Below are experts of layer 9 (counted from 0) of a mixture-of-experts language model. Rows are named router (the router's row for the expert), down (a neuron's output weights, with its number) and show model dimensions 0-255. Each number is 128 + 24 x the weight over its row's rms, rounded and kept within 0 to 255. Numbers have three digits each.
After each expert's rows: "comes before" lists some tokens at least twice as common just after its tokens as in all text. This comes from a sample of Wikipedia text that the model never trained on. Tokens count by the router's weight.

# expert 89
router:132136165127086114113132140101129109186106127156143130142157127147173108142115157142148136171097111145152108096104119085161159148123134145111100102127132121165083153128162171098128133129128141125162160130150138114147104120152106108141167136092158061149124150082121138108151183123140103133158117166121110138137105109151112116150107150136159129126147131163184120116078117120099105132110132171102123116132153108112134129134126095107121159169098084141063153119181124180121117106127143134149134080114121128120122105122174122147103149141148122091101154153137108099147117128103107164148147102119139098118125108099105137111149153091141137098127110142152146168151125107163171114122137136097112174160090097135146192129126105140116136099132158126111101159132125177122102140130132
down0:159134137102150121140146082096126104083113129111184114169119129127136133187138117163139128112064145142103079132097119182143131155119124142142110103106127177137120084104122112127155115124142151110162184098071099117151132158126100096110116155095170135122101170105144134127155135136110092152106108145125121115167113123149051119139145151153086127127155139116111143120145101164134087148120134149106147154127094116099168168082138151152155146095156117122148127136160151107127153150097165123131132118098159174136132128150158106145097143093134172106125104114151150076107109142097141113158160138111158115128170113131121133143136115116139104117122098140079090111162125136156139167134101152101135124112122143106117119133120098101123163141101106133138092106142131123157135123131129
comes before: " of", " for", ",", " in", " and", "."

# expert 40
router:121116107113074107152138109122164167127126128114126090100143116126118149124113081143125144169134156134085126126133132103143120120106089168115133076078072125140133084139152128142125165130154138142149099111106135083125097184167107118123122146127155135130111106115140127136151143134127146125145122145120115166143113154169143129173111078100156157109119137144198148172097121088108143154136137130124139167135150117170193136143131103136182162162117095112148150126118163159126107165099131114125181078123156124134122082108121125139147147124153069104135165144146108151136112109163132125121122132139115128133134115071130110141175147173150120107131118088108118121123120098138147130105124123100132145111156122101151146130108154116115141121131106112067119172122134135127154129176162
down0:122131089139078103145146162123111110102094155170130094140154125096101102073157107116121115132139141107115116133121123139102088095124125096137091128104139132170112140143147121137144155141109127132135125091130163104133138139143154153109147115086116140166093115138199126116159133122117163121105101148138151149135113181173137149175104124096118139165113137105133119083119124105112117156133131115123124100115139134172152120177069126115141156143180148131093114144151134095072109127116114138134115128155120145153128134127097150104117123183159089128144130103144112182166115112122159183126175120155120165117118158129136121150120148116109153088099088134119102165116127108108101065157103116160164146145143161148145120142124059113138136140125126146135133151099124113127093157142132
comes before: " the", " \"", " D", " The", " T", " K"

# expert 69
router:142105145151124126128142091120132110143142149127133127119132143119092134095114084107156143114109141145140127137173114136141141125081127132144163145128103140097077092133116112108098147084133138150153144110128146124157114151146131120095149162119123144136104100095127145106124112132137113162137144145112144133123114148087114185135123094162110135059154072088111125163131140139165113113105102097104150140109110133141153134107105107132193165123125097087140099100111192106146110154124120169148129100174115108134132145095147114128118140131100114133142098135109143183096194107138157166098114148141127123137086148188145131157144122135147114156111178094123123110078145088169151178160107112157148139096177105092124117112155147147130151124101119110117147082136139117131143116119131
down0:120141105119184139162159160106143115136138157140129104143115120091105129127144146132059117125185151114117087143149110138102114150160124117152112138110173175120135113135089142134141132119114195150090104120108147160139137125119135125137146109131157151138137137113142136115093114106129116137128170126131086144160145102155137144118154102119117113149130101148110105130112127130130131107129123102148141130095131084129146169143094135120122146095128159141183163164103128197137113133129169184171112138145126130139115144107147107113101119134130072122099117083142120114092105140102158149121125099138079155166113086097107165145123151153127142093154149134145136167185100132134095114129129140108113135146088149178112095132144081139128105141073147112130107059130146101109121123127096
comes before: " The", " York", " In", " It", " A", " This"

# expert 41
router:144161138146151138124133159133113146102147127158128129120113113127102132135144144084132120079126091127120098091117109078118115097111115101158093104171114152135119161114136097090118117098102116147118118169131105131165114103115110145110144075125094105119103132126102121096169141131176155146193128102150110132118136126097141171169138116148112118154127119147130152129137148127100105119090142098138099116129153171120101119149163148110137121155130122147110166128116121114101072105086161149141167078103108149147127097136135151143131110160085147108123086187117091095131143136101100090159086117137133108105108133123095123114106132132122200128127184141138156158124133159101094165120149220138117151125115129112137122132159129121150146173131130089141094139122118122125128111113127
down0:087134072145113124131149142116101129079117131099154131125107118147128142079130149101144114146147141155113166128113129143126124138141134136125109131113113122170123085143123123167112145136110099151123121139116106131152157116111131111157109159133127167148089095101156157132177150150139122135133141086151167152156096154144118093100159097103156159114111102132169126148112152111144128168165108130134140125154116107156130049155130156149125084121137133112124094129110136153120135125138136101109130161170114120064119174181131120153100144151115106140082136092124078174139132088111157100133169103129115112121148130143095081094160181123131127146145130096147132099154114074077153125127131151110180129153144149092093126128144125156147143150130195129108135148123142148145123131108143
comes before: "'s", ",", " was", " (", " is", " and"

# expert 21
router:158157110139145129113108138117112096121144154159141134104148186102067113165109159131101170080131078165105194133119122083118113182137160129115111120139144132102115125127117123141111133115147088149049105122106133135148144124073104132142155096136123142082128134149125129139127102152143077092134103127084111091132120165077146152131108136100138108110138130149125139186117129176157092131138166145118147177137134123125123142139169099117142136107105066125108168095124130083114099119113138135102101124101117113156116141157161145138110124173158103127113132106103151128178118143144165142158112086119164087111141148126122138115141126114108156153088124120119134124120126100149133138131131164154156130135167092137123160112134130144098111125133118113148144115104159111153117147120157
down0:148103120090189123125159137100143174151088166077135143126170105126125146093107156127138106165112104126132120145114130123119127144118124114123118162127073121147173158103131102134133109165141136134137148111123148123139090143147115087112137146099130144151148141107140107189138112092101129103122132101105171145094143093100135099128098092168108147125127122096153128115091131117125134118141109115114097093124128142129146176125143099175145103150116112113106097191120074136171148109145090121116133115128180096131146124150104059116162131089116118129129164151126151083106147075132130161114140167177113125147094086130111135127111130119117151113152157136132144120110172129158121123148140179144130130106132131093177134171142150122157159136114126144096143146153148112137139098111090
comes before: " ", ",", " –", " time", " year", " period"

# expert 114
router:125134133146126101141146140112152143110125142113115151126131105133141116116138071139155129170147129138129161112121127136126143116148099146163155131185119120143173105078110126130094126124104113165137112099110150138137102109134103171167130143149154145118136130175111095136100120144103116135093117113152134102177106142150134129109146158090115108134118100119098108126170155146184111100125171129130081130180108101154148129128160132154122109097149150105120085166094128126162115091110144153113073136139143145119162146091135162146056148120165096123122120111103116107134114134160113125148128154140152185105101148108098140133115151159126174151105117145185156117124167124109115095123085076136088158097127125142098152165110158162124092119137118143149128108120159099170150154148108
down0:173150111107144107100058126158172083091121095153140097118122096097118135100145112144153150108121128098099120142106176141141098111098125192143112099122165109114105124105126148109124162113144117126138141094151107098124109108101164101126115120100100083155136170141141136124082145117127141103092100133130128135123143128133124144157126136136102163091110154140162146161129093148087114109081143165150140139146079069152118196187112109162112135145113110122118141119100119136136103140111143169109124117122132179118119154132150134124124164112092132142109132156151128115149133122123114136134177131138128116134155137150108145119151134191118124128138068164093152158114127127164129151177128130135149160104097111148132101157098125106107095122140148110138130118110137105109153120184101
comes before: "0", "1", "2", "3", "6", "4"

# expert 120
router:078165140119094133132158127119125110142131112146117102157125152184150147104115150149164128124124145110130133178092189108160108140104103085152164073153127128157151143136123157150083136129110193150136109113135151116151121169152132183126099116124119165082172130160156100087130137116127124166137128137080171153127131150147123150100144114126127122129115114133118126149149123138106152098129155119133156125109136128146115139142117097130146107146086135103163090122075149153159130182136130188129118104152145104158151125111120141134122147180124092126148100114127124151128095174160129131104133103168129150116138109129145148136144147145128115074150075110128166105116114089134106145119159106153113126111158110098129089118114137159138134112075124138116140096106116124155120113065147
down0:135156118155144119105155125118168130107141166105131085117114125129166091133110139097093122151119107158164109120173132135155115126097132104124104127134091131102147083173120103098126126125079142175126129152137117091167159132126132131145129125133082126153151149144121124093145135124113094154100167114118091138122129070140124132113102123156068129071106129123153147124120109126084121150099147149111117125089081100142128079093131102139101127155132080133110128146132168144123135132163127139142129069120099148153184155113088144151190145139118146123107135134138112152110167086145139096142085118076104133148142072150137157094132156142141124129151114114172122126156124144129149155166085178139153162134154095163135132161115137144116145120141120164153150149140128133132116136112119
comes before: " The", " He", " In", " It", " She", " This"

# expert 58
router:131142151159177132104137161113145126139115139095158134072178144076108159169124153108128130089130113154089085070095122087183134149107110133152114125125154156146153136144144108105174106130115104162148153125117128118119119096132088146143170139156105083109123126085132136113175108152164157147206116117156122119151136105138116127169133086166112125140111116154131102138102136169101101144120120092141097134136165145098102107164131103101148098155123097143105135141127110122121117084143144147106135108099151134164107110096122137143137104125120129116147139145116117132141173153107130111132083131149155112131119145136126097153098116133126119121103158106157178185138109157166121129085144164142147122127097108136150141135109101112105125131132170098094105111127127159170121108146100
down5:137136096138125111104155111138142141085142116124162128120112105116166167095098100141125137181146151096124130129110124135123140118124144130157127079151129136135109160134130123118111122158103086091162098117113140127136126147158152130159132191107116141141158092146166126099115092099097140126134187159116173107160119120079134100133122150124118135116087165137120146120143125123133129127125064099113106120126135131115130246150131111088168123141124104138136152132110077125142200157143133128100124108144125104107137092088133094143172084124142111154102130095132114062137130091101162122088128100119159144125127126115128142123146119104134132117133163110113139163066141151142140124111116117134156094150167119110139131146096134123133137145089164140153133150124138138131124114091122
comes before: "\"", " (", " of", ",", "\"\n", "\","

# expert 0
router:091085096101158116129120133111124136158073119102141119112144129109127121144136095163134169105109152145171134078109117124151113099174099124119099099130102113106105117110109146105165112114088133097169174130097140109122133120142151144135114143124110175149099101120118122145138108121120155141150117146140115150126129131106188117134157133157167115097140109158118154152154157108145132153088151126140158102143123097112128149154078164132135118157158151181144117119110183150120146117089150157155088086100138172108128150115127157146144158142155094176089167123141142123131109128167108122151122155152103142107118086141135101103135103117118137141146155141100070075113125120117167120099089083135100129136137143112077118134151124132137108080147132129107158135154118112137173111143168
down0:111170143143103186101146137099125124111163086146088118125166094129120134068140115186130162124113076143143179152163131117149129143143124163140141123124148148121142094152137108148095143146102105182153152112086150117127104162141112168120077135121094106142130118113134109114108099146122133135132135129103099132142139120116121094174157087148120160100145135101134140121140119138133129119130138085130104136127160088099145119071101131136117162115089131166112185135133103145111163180131129107126113131139110099111143135126118139148100086126114136186129143147086114112103155144134126142141119154146126119103089095091147145145145149149094118133066098149129164131105144086131112108124112160131153141087152121112140109074145138120139150106158115161108142128179157126088148093124142
comes before: " ", " +", " −", " USA", " —", " ENG"

# expert 102
router:091125144133082115192103093125128161111163128079139123101119137106113136167095112106082122165165127134131180151153131120119154142130144116150098161106103102126084127148142124128132159110108140143126143110149140088160107182128124129132132141130115133114154132140174137116145135112119119164116129164085100150119131180130114150109122125107161156111161100122114127110167080132101162106103162080152114134117102102185170121142082140123141118132136126167132165115104061144155111144121166151110113110142084101146151114162147108139130118153142079115092170124130132138146108151151110100118150162109101140091144115157111122071140137139114153144094114111120139105150130080125128115143124067145114107108139101109117140126137130154160098125135144077093119123133154126137177114126141
down0:117140109147189089123119117170102125134142132126181124106131129127149119122109117156153112091177139110144073162130109133067114112087105157157105102172112150116169104137150142131144149121094118127208107124105120150116182135167087103156148153147131138101111130129083164129124153160127138144134093102153141129112132120207133132093112088157113125120098108132135141102104143162139127087093123144154109096146111119141086138134097153130149099149117147149121130132135149113116108148145139141169160143124092113150095123173143116122134115099111126144127088097105119119129155106107093135132162120163162141105116123160121117125098135154100125121100137147151138130167125058124151112120138148134168118150124122149117126123136146133131158094101152107057117132117099105145119171128140
comes before: " the", " University", " time", " New", " National", " age"

# expert 4
router:104131143160122144119149079143143159091139113116125147195105132132154127167078122119171153094127163175136092132147162134129106170127154155162138156150114136113175148113152108061093130164143175124128135080104125104145136165141176116098133138126098171141133072120087114113092118143124122124130078114107159121104135155152110128148127155117132126102095119143124154125138166106111143114128148127160121120144149102101109102109163094168114101147138159147151123127117092136157090122153114155123128107160115149137124111146118147109110113107132113147090129111154099124103132179114132113095127147121127124140147130123070138071142159143146174160123158136099120112137114136194132084109127122130110112101134089121092149152152110116140147147158082099116128102133158118135114092129147
down0:132107125121182156140128115178142114167143102116143175133100105108128109115147067117135086128119150163111066129152112101151130131114144133146108084139115136140182144107123140122134099131141111140183134176134094163097173135097150103111107133098125171178149131113122118098156130122098101140137112156140185111110105165127153128065146153137160123126116153129169125124116157091140126095170174128142141149140147135134142138101124132113111153149124079103126109096099152164147109165114087125102134102132128097101087098117106097118120073158119117107121122161125121104128125106116135200103145138139165154086133119119109084110137121110105128105137149181154132131121136134114120097122118161154146160120133129114122115161140114149146096160137123089102089117124116138103154135130124
comes before: "′", "°", ".", "″N", " the", "″W"

# expert 115
router:126171101095130138170156143093118128092104099100129086130122148140082144143124159120124123111134103134111125158157149131099155173101157132149111118146134107146141118145153143141119089165152162167175111143085120153133088137160097152129157119115121182132142102121089081115095117111132102100089044098141183147112113113123150105170098150119142159106102130116095113157120137111109118106124111139155114147094130113132122134149144118135157093110138164137127134129127111157106104133149122138150113143113129127137143102120102156138143162149152117121107022150150148157116121132126121126168139106191111109137116095145140160145107172148112161118114133079132117141153133162147169116127129065113112105118135142139153130112116087130113131134118133112121154133099118139117166104164115
down0:142140139177080143136127125178108123167144144095142106124136100056129133140126167113125145123148111110123201108120132088131124082098115169131090090140148135096113100090078145106132144165130104159116138158136097114108139142167095109139086128109108132129120153148164139152129133124106127129150162149164101104149149101125126109095178139135125117160138126097126150135135132114136157156119108121102115154115091162129123140158121082150114112142127124120143177126105127122135166101131131149130108102106119069146110147100136138094132092146117121152112193144178137137118152128140140107111103138105112132102117148139152122095112137145127128125116143141106067081121175109154124188129129104129142127120125136175118165104088159147072146109114108141132079115149131135146124181132125
comes before: "5", "0", "8", "1", "3", "7"

# expert 75
router:150107106136129139130143114143144135109091159108185120101143128161131131167131113110129136107150129159151091143157079117125134155134149142157168191154168134136167140139095111130150144133106110107165154121121148104132126132129135147137159130067155117153128101065122132144076105102107086150118097122145124123098138099142162159141100138080103134133121120156133159117140176110127126121134078126085140114154150139121120119153178111097123128111157106127146117111114098078091111187129144134120110132150112159107134127103135106173101174147146152126117122100153107127128123154132151130077164154142132121150116183148142094116137102126168139160123131134092173143137092144098121104133136119123146107115077105105094115111154121122114152125130158088089171093096127118144079092129116
down0:089143097087145151135156124145124118122133128119152089168126147149085168111114132139135137128121112119085164154127114139113176131126138170111143177138146129117126173133190116160118123083124158111100158135126179109136108143161124118137135085100133121128151153118094097112129126135082160155110124162124124097107096144065116134090124156110166135141066131078125134151125147141117116126145096150099132108098109106150096148134128127136142106127120127102128148134146106122176113152095118149152169105160150131128102160117156119128106133112177188145129155159102158081146092171119124107107134101140118118144116107133089142142157125135096150147100155103122095111142152117100081149116147097144140127142084121099133061146133155092129129102113092130122151117137083145164149137136141
comes before: "0", ".", "th", "%", "–", " m"

# expert 5
router:119144147094127118081106101137138078172140121113133111153158099095149124134109166159123128176102131155119148080098134089130119155123128110128159126105124099138175110120134181147149126132120119156131138155168171104168196104144152106175130116165166077148122142124146123107172133148129103096120129144148162159122134083170114124137136120138097134110116077142131110103155104109116136075107153135142113138117129100123140156130084087082171132144144142103092115140152104147138102118123095097111160099085128104143119133111139130122129120101133111150139138163125160113118136166138115162160141090124130103134117107134108135092152126060105150168154128115120135161130141146141122139105143144172132146169158135120157146108131141126103162134147171104153066135108103136155134126107119
down6:148148117112148162132149126117165113129154171106113123047108158114158151135122155177096158119098109140143110167125110171120150106126129123119118130118139177096115121121136126102174133110151132126173122137108140116103136162092103158117088138154151145104081153149105129135134097129097132133115145169111095143155138099090104106132114149105164124132111092112102141130098159123109126133113163095125134115169112163175077109143050149150090109137127145174117141165086120140166089096116151112146139134115149117113102099103129092131156068155107115111163108140168150156095123153126147186125106110119119148148155131125096082143126100181107156149152126126146100144099121124143143112126143152143122147137125096123135129148136130142134117137117144136128168114127096090109121142083130
comes before: " to", " by", " in", " as", " on", " from"

# expert 82
router:121127102145114157166147086174173099122142157158139126141131132175127108139082133111159148128096096155124102135139098119128136152171151153158134167153128112100152128101125119128159152113102149102146090095163139136120132097115136150142136081097131159123138137125129152159097109127111114126177128139148125148103143119132182155163113109147079093125111154081159126099150139141154109122156092113090098141091123171160130130145152117131104101115151096106176127149139141130093099121118135076164105084141135149108121125132166101154137143165156187125087117114134121092139104160117133100096165148119172110110084139110108131097140091121142169136155137192117144096097128167090125113124130122136123116128156129091131137108139136112116168110119129127110152117111104111150127129080089
down0:148137091125108117082117104121152132066106125137130151106163142168139084124116147077159136116106138084170112121107104145133131140123097147119161147111153123136097142096100095139093148118140147113163160132143136144167141106160119119101137171153135105154150153106138133120126121146131147136099178097148152143073102094106134154117130128099142129120131139104170121175098161162102149109175166135135121096108157116123101142141127116129143109164132141119170107137144153133158132125161128127131078138153129118121122112127131145130125117096168132128125139108142107115116146141101168117121134129165140084154105136148088091093141092149070128121141156121084151097110173122128099141090095138127148096123101096161112147166079123155125133123123112166147144092156124086112191119172089
comes before: "–", "%", " km", ")", "°N", " |"

# expert 18
router:124145177141104103147144163130133147140100131143106132143154125112130137153128159163139127131104133137137077108089138135158118152142104162177133085125144116131118128116114139134101135131142126118110136118123150059144113095160168135124139065147145103130149168089116149106106114138155131126160098168117115127133146075113151146209105142128127121121124116134184150142112110128113128112146162180123080144120161146109088138110161151120155156141140115156091136120175086132102085155116132115121127110113095118140150103115176130161096107132160128118133139149130108094144119134117131160153123113154159087103122139108099163124166112164128123148106126158135154147129142112121136132144142143115124137093096139138118163135180083107089126104082107116127082195098147161093094110121159
down6:120130151126095179153115101092097085164148122135133132116147118148130117144127072099089112117116184124125149161115128123139166118095138106143149105101125112162135112150146105146098149113130166163158156113165129123140162148133129131178134170110107139100076116148138126141155145148138164115118087149124129140182109122133112126156123115151157121118156121128125071167096153149140120108097129116162136120119118099090134129115116110075142112147157093120104160092152136166129132131106121088121130161116137178135094164076104124113120115123114092153121070123138153136099150077139127136127126152102129106121107117153110114095144131175118156140118131134140121112152085164095139160141116120151122133085051142081156096096091127099117169138114099129126119117135131174122159139129122
comes before: " of", ",", ".", " in", ".\n\n", " were"

# expert 27
router:128134161109132134123137151105117143143106105156110135118184117133143156168125115129148138193116130136124107117080152089160129144130105148142128108091152105124121151118125118108092090163150112127106132133121164121102111096166128114155169105136122079126130142122102156122116161160142141137154109153124139128158147076106125100141099101115175137125122128156176109141080105133061175102142127150107106132119137166103085128101145095130143148116107112143090134126158126119104119140132127111106156077090150141130156117108145124112118119103179124104181112160134090115156136127089124167117137108144131097096129104102118149130153162121160104126154112152169141153164125138095150112163155134095161149107081129166135180098148097103118124113115112117118107192136157159118100164149143
down6:169070144141148119126180147165120119092119130117140070141157130156160130138108112129116098103104157111139112110145146159095102119151128120148089109147103128136118146173129162124160157120119136122123085117106113206140133090152131101119141104096087106094104110139143181153137112107157085156153105147128174117066123142158099133131126139114154144121112128090142136130133101102117142116133171114133117163130136124152109122110126103164088158125118147091161095134167109127133103190074137170120155137126129137171100131108143136086112147116155150162086145133134078135143107134122156120155153112137130158097120132109095179123106122125131132096081132121136124100150165133098094092128083115118130138109098119129127131150122140135112150140114103156128119090150145151160111158160131
comes before: " of", ",", ".", " and", " in", " to"

# expert 86
router:088126161138126126135130115119148147100126161138118078163102097145180136130107141095114135107140098182151150135159115118115159132152117140116160183103170150155133092116135128083134147130124158089092153129122146098121105090109135175144142119135106115143129108141141082105111163125131122129129171153077138082113088126151130139109161154183146122190076110126071127098139144106144111077123089123115129162118149144145180113132152104105141110134141140139136135124091146105129093111134145163122119163128136090133106120136105152192125140134126131152180096149145128123137115099141130166130126129100132104156112121121100134113131079093097155139101113141157074124129118111178125106101087088144142110075146092160137132124153116132123111101130139137131115131124108124119129153143096
down0:087134103126131150109135133151184108105127131187098135150143111138130134098100118100130149107124115143090119144127123178099170177101155134113145115164131159102145113138113128097139162135161146103139130174097100111120117100159118152090079128106133159107124137110098117128102107154139111124169107139176114124122156146126149124171117169155112129165130155129135189152099096090135140077116095137108121096110120166167190113136133082096133140161124111133142114130166119166145141104117148165086111117140113064104145114134131103171069117154105133112138109125129120156123139151148133122159090167140113131115143127158103151120121132119093156115073139118139120148119165116117091126080154133141128147112155161119095141128151145106106152127105138146112111138124106133097098168104136
comes before: "1", "3", "2", "4", "6", "7"

# expert 35
router:122129144124113156106140107105103053139142142097146150126114100140135173154137165109163108148117157115100135078115147109142135157153135123116150109108138140126129121137125132106114144154127159143153123115126135139154128112164130117169122154129096093116108149137099139131158159141143104114144089140123208095130180101117130129148132107144117099106098097182143093126132098078128150086111177125122123142170122131117141149129095096110156143162138103180139138127160141139107088096148093075112150061115149123153098138100167150133150145121142097100127155160099163130073144149103133152128133108142111095119102073132133137099152160068136091143156172132115129186093151132140132107117115153108123122138122126121112160112100112130106136135124125118120082135112140126153148108120147
down0:117111135122133138170116100123144100135155095118130114142150132122151168166125126118107140083153119184097104131153115129124130193085131077115129139111123107140115102121154139154132149115111079122144166122145046092141128096108144147163117155115170127148107124188137140165136155122170112141102125157140149150101112077111102101141121147097151147169173137096117143133142094173133125127147142109120141172135073119141122122124127169107113124118164105151120101121144146124131103153121091166087169156137119145111127124123128139158109145106130131116160150108160138125120123095095106116137124147100129174114136093141178118118130121128127141143091143107082144100144143140082131109110158134073099149117157115155152140119150135147190160106108132132153152112082134127128120117083149
comes before: " the", " a", " that", " his", " their", " it"

# expert 46
router:089132160116163168128122125113158129171155106091144116072098161179120125124142110115137142072122133125109147100156087092139153073142120111147097101113103128102134156122143127113152156113074108177101114146126103146145088176123136123115132140150095139114152176132081103137091124132167154140185145136176121116118098071128119183137148098159171116156101147123151129143119146139165126116083143117142135136072119164113150082120121119118133116121133115108158158145143117122144106127138138119113136101115155155084129082153127162133154129155094137134114136137144104151113118141132123056143127120122155106109118115134112113106126080102132148130107190130132171103108099129144137135128162142124084131131135138155149111141143140089115121142161129126082122151107125144115149117134108
down0:102139133095115097110140103158109130119149167166119132180117135129132103130135165102143104141100151130184141121142156091137161124120112098088107113174125135134127136105121095111158100129131131100090152102100151147113142150124081170120102128140135124139108096155131145146141106106131118119139074127077089154163151092130130159107120174138122128096139120122110137106141137129168072138105138124079141125127104139147069092115162156150162115153136137123125090112143100138094145116125149139139104118117167133143140090109129120111119115141169147151156084142110135149161193101102160134124122099103082118114164155103138158126118159101154167128137135129135117172139102139170114160158143112146123170118110096137173147080125103109156118132133165141065147099124096127115159133097131
comes before: " |", "\n", " /", " (", " United", " Town"

# expert 42
router:105173116169142144115107135121125075172108154110127153076148174118122097149091119116131135134126114145137109111141125102148146115145115138097097076145151133161079103128106172123102125142143110139144143118100140107106112145150100129157142087123144104117140186118134126100136100129161143154144155148115129144106115129166101156131126162103136096140125125157159169106091161123139106110110130144160150134142137130113100092161135119109136104141158140133122154111139098113124130117132134139138101107107133144129150156127116172145127134124149114179080165192127150100131157168090113122127090155166174138114128144144081125116115112129124113137113149143175143125180143121156130144081091112149113106143055123184120146133140121109142079110148151082109093135113088165171114127147103
down5:111146096130179118078097116108120131151124135118133131107136116116160116092143143136093157097135142137114135120134142160183121107113188104115148119116167126123123129154126123082154130133129129135136126113133127121106127144162157151132092096106101118108176089191154067124089161092145137077128153086136152178123143164078137078087136120131137106091102145102126137126125119131120136107121150161148094148120084144145152166153134131148125103137119130134168107161096122103086164124125121096101138102136193133104158163110106093119109156102112150148113142152102145111137129122128104138154145112200135113144151136132084155136136097133108110101127109154133123152107130133129119107088150103148171132138145108137112161159115096153107122159134106155125141113185154126156108156137102
comes before: " |", ":", " Cup", " Championships", " place", " Championship"

# expert 84
router:104147155143112147150139145112107120119117099115158093130138169119129108101126116141123117133168120129121138133115143150108105131121150104122142099112149118112182126123168139135107100160143166104161122149112104140117202143123169140108143155159154164148145098125120120128085133145161141120094091106130150159117070143141087081137120179100102145081128171097131120126171128148142116169111140180112096149151120095109127135164148145100154101106159132137139146118115180117133107124100153134131138127136092129152168117108097116161126123104159088169121140100139153134125099146070165102116083112130152122155123124154151152095151146123096132107103141110130086142119157111115111180103171107120137112162129096167134171096129128097114108148127093108104151104163141161116113089105110
down0:124120109097138119116105093127128084099102141153131156156103138147131128125157097106124114093132137125129131136131148133128195100141117111148082160093114130108150135151144066094129140129157153145141139111142156128156110125143141102114128080137166149108146105169109136123145165146094133091074127129111110138129118104162116133123120116116120141114110153115117139099094088134145146110146111132180105160102124130104176142116149105121158128098114106142127162135154151168092118170172105177146094109126133163114113132146127152075100099089140102119085105105165124122070149148144144133117150148127139159155159137142095109088144117143101143163139089131072139154126138097087133102120126120140113186136098139108143142117164189118112111146157094164145160141132151098156118152127162
comes before: ".", "6", "20", "19", "eam", ".\n"

# expert 33
router:146146168147103124132142100087158131100117124117103104143101094107137120135147088131131145129143109155130153164141104139124139111115115121141146137125137091176165131079132152069132122131072109173128134131110134156129125126100089135115147120152112133139136138135133123155094115153112131079104167115183167146113120122147121117098185148126157120163141113120139071121161131152179117113092138122152125130165125170169107139149132140098132135072140146111118088152087151131140093074120114129160126081169148070117101098122120118159161117132131175127129145088118099137149135118121104103096149123114142136129132087129156133137168125129123125092124111161130091086172106123162161108105111082149121155116153167119154133117083153113110134151085128124127138129086113121159137131157094
down1:139120128149116109153115132150110135082146140139121153127074165167123127149124128144137193136144150153188119152148128079126111111102138118121103131169131122141130132117130128099165206137098124123118125152111083105107178138106178145119132103120144133115125169160122112137097134138106155104123116085145119156112119126132132092121109159077125154148089163122136127129101131106138103170124180142161158089127115154131072118125104132108142143144119119100128126121131147155091190075144089128113092137135169124128117082161115106140126117123092109133110089119128144142125089184142139141141140132144175131173121157098106104132121118129178096147116131086115151104151120115121093117148103127090145143123152119159114086123109129134173103108127083134120167118092103139136137127109119
comes before: "20", "19", "18", "born", "17", "L"

# expert 39
router:188146136080115124103137083146084133126106166112139110093145139111127125137109164141123107130133121113093098099151109143145124156123184127132102142153137150142132179116105089129107140121114104114153119087131118068145171103134116187113171137145119076164133135149148123113108138107137135131099099124121112163160135070127100116162149093152105136112105110097151156108113127111157074115088130172155164139101138144127106148105151080108154124156149139123125168142143131148095128118150119082087135106085098154158160095131155126137126148145138115127141131139130153144125146166157147130141110151148110102150125154122095155131130086144140156170119109106149122146128100173123115122170122100125141120148131097105131161132130162158137182087124126123102093105093116175139102139150145
down0:138154141103158177140111118062111105131133118123101112125121171100108101146160162096127134119096145122101105141189180120110136186120106141169138104130137166135138127085060133126141127122132137119143119119148105106107137187112150134136098107110144109095064135133124140073100131114058124147156129120104107168161113084139089118148115123129082096113133149147139140130125116115136147165102151140127152111144075133149145115144114128137088115109174144123104144152145116182141116121116143122153133136111137128123135124160127151129118131133144104115164161149123153076123148111111133126126130104133107125127148123146133157132137108084163137123143149118165186108127122076145161130147147112168116088183124115129121111100107143128135126134173119112075136118104104080146139143117097
comes before: " |", ".", ":", ";", ").", " to"

# expert 2
router:135108137092141133094136123147096062175107125134134108090123098092173186132131159089129123188099132130106111085094118078124124172154135126094124135104122129129141141113118135138147140131166109127146142118138107113111158112155153134186123126148113095137152152139111091147173147143107134134142101130131184152138169109127125106132111097120128105099114120138101098134152088089109130074117156156106083158161131119112119125113078100132148141142144126137090092119195149149120139138127060091100167124083136121155104120121119119144130129100157115125152124153108132120116151135099137137137153087108123128120134089099130127117166166072111094167168158128129148151119154153113132101113131150151161153125148138144144130091094128165103136116123135118161085127112133114149131128139134
down1:178166083118084167097178104173156115116151156158147130112114153174091096113151101125127147133134107102168160120116143130123136117161104160110100145112148103152099147099159141131127095130112108130099164114182130153127162163118131167128177116113107136129131131146100111124139165111127163141099095106116152106132171131116123128116090140070116114164137107109121104140110134110091133189154120182154129120134118117109150101119119113091125113117154115122139119120150116132144124101121148121112110151120132181136134137059134117074144061083090137116109131103128159176150104140147131161103105118148139155121161108117110099119142137118090150129166111126128149148113149141128146145129109084112131104143108119119134147127093071139136118105142117133124139140129158172157122095163114
comes before: " to", " the", " a", " that", "ed", " up"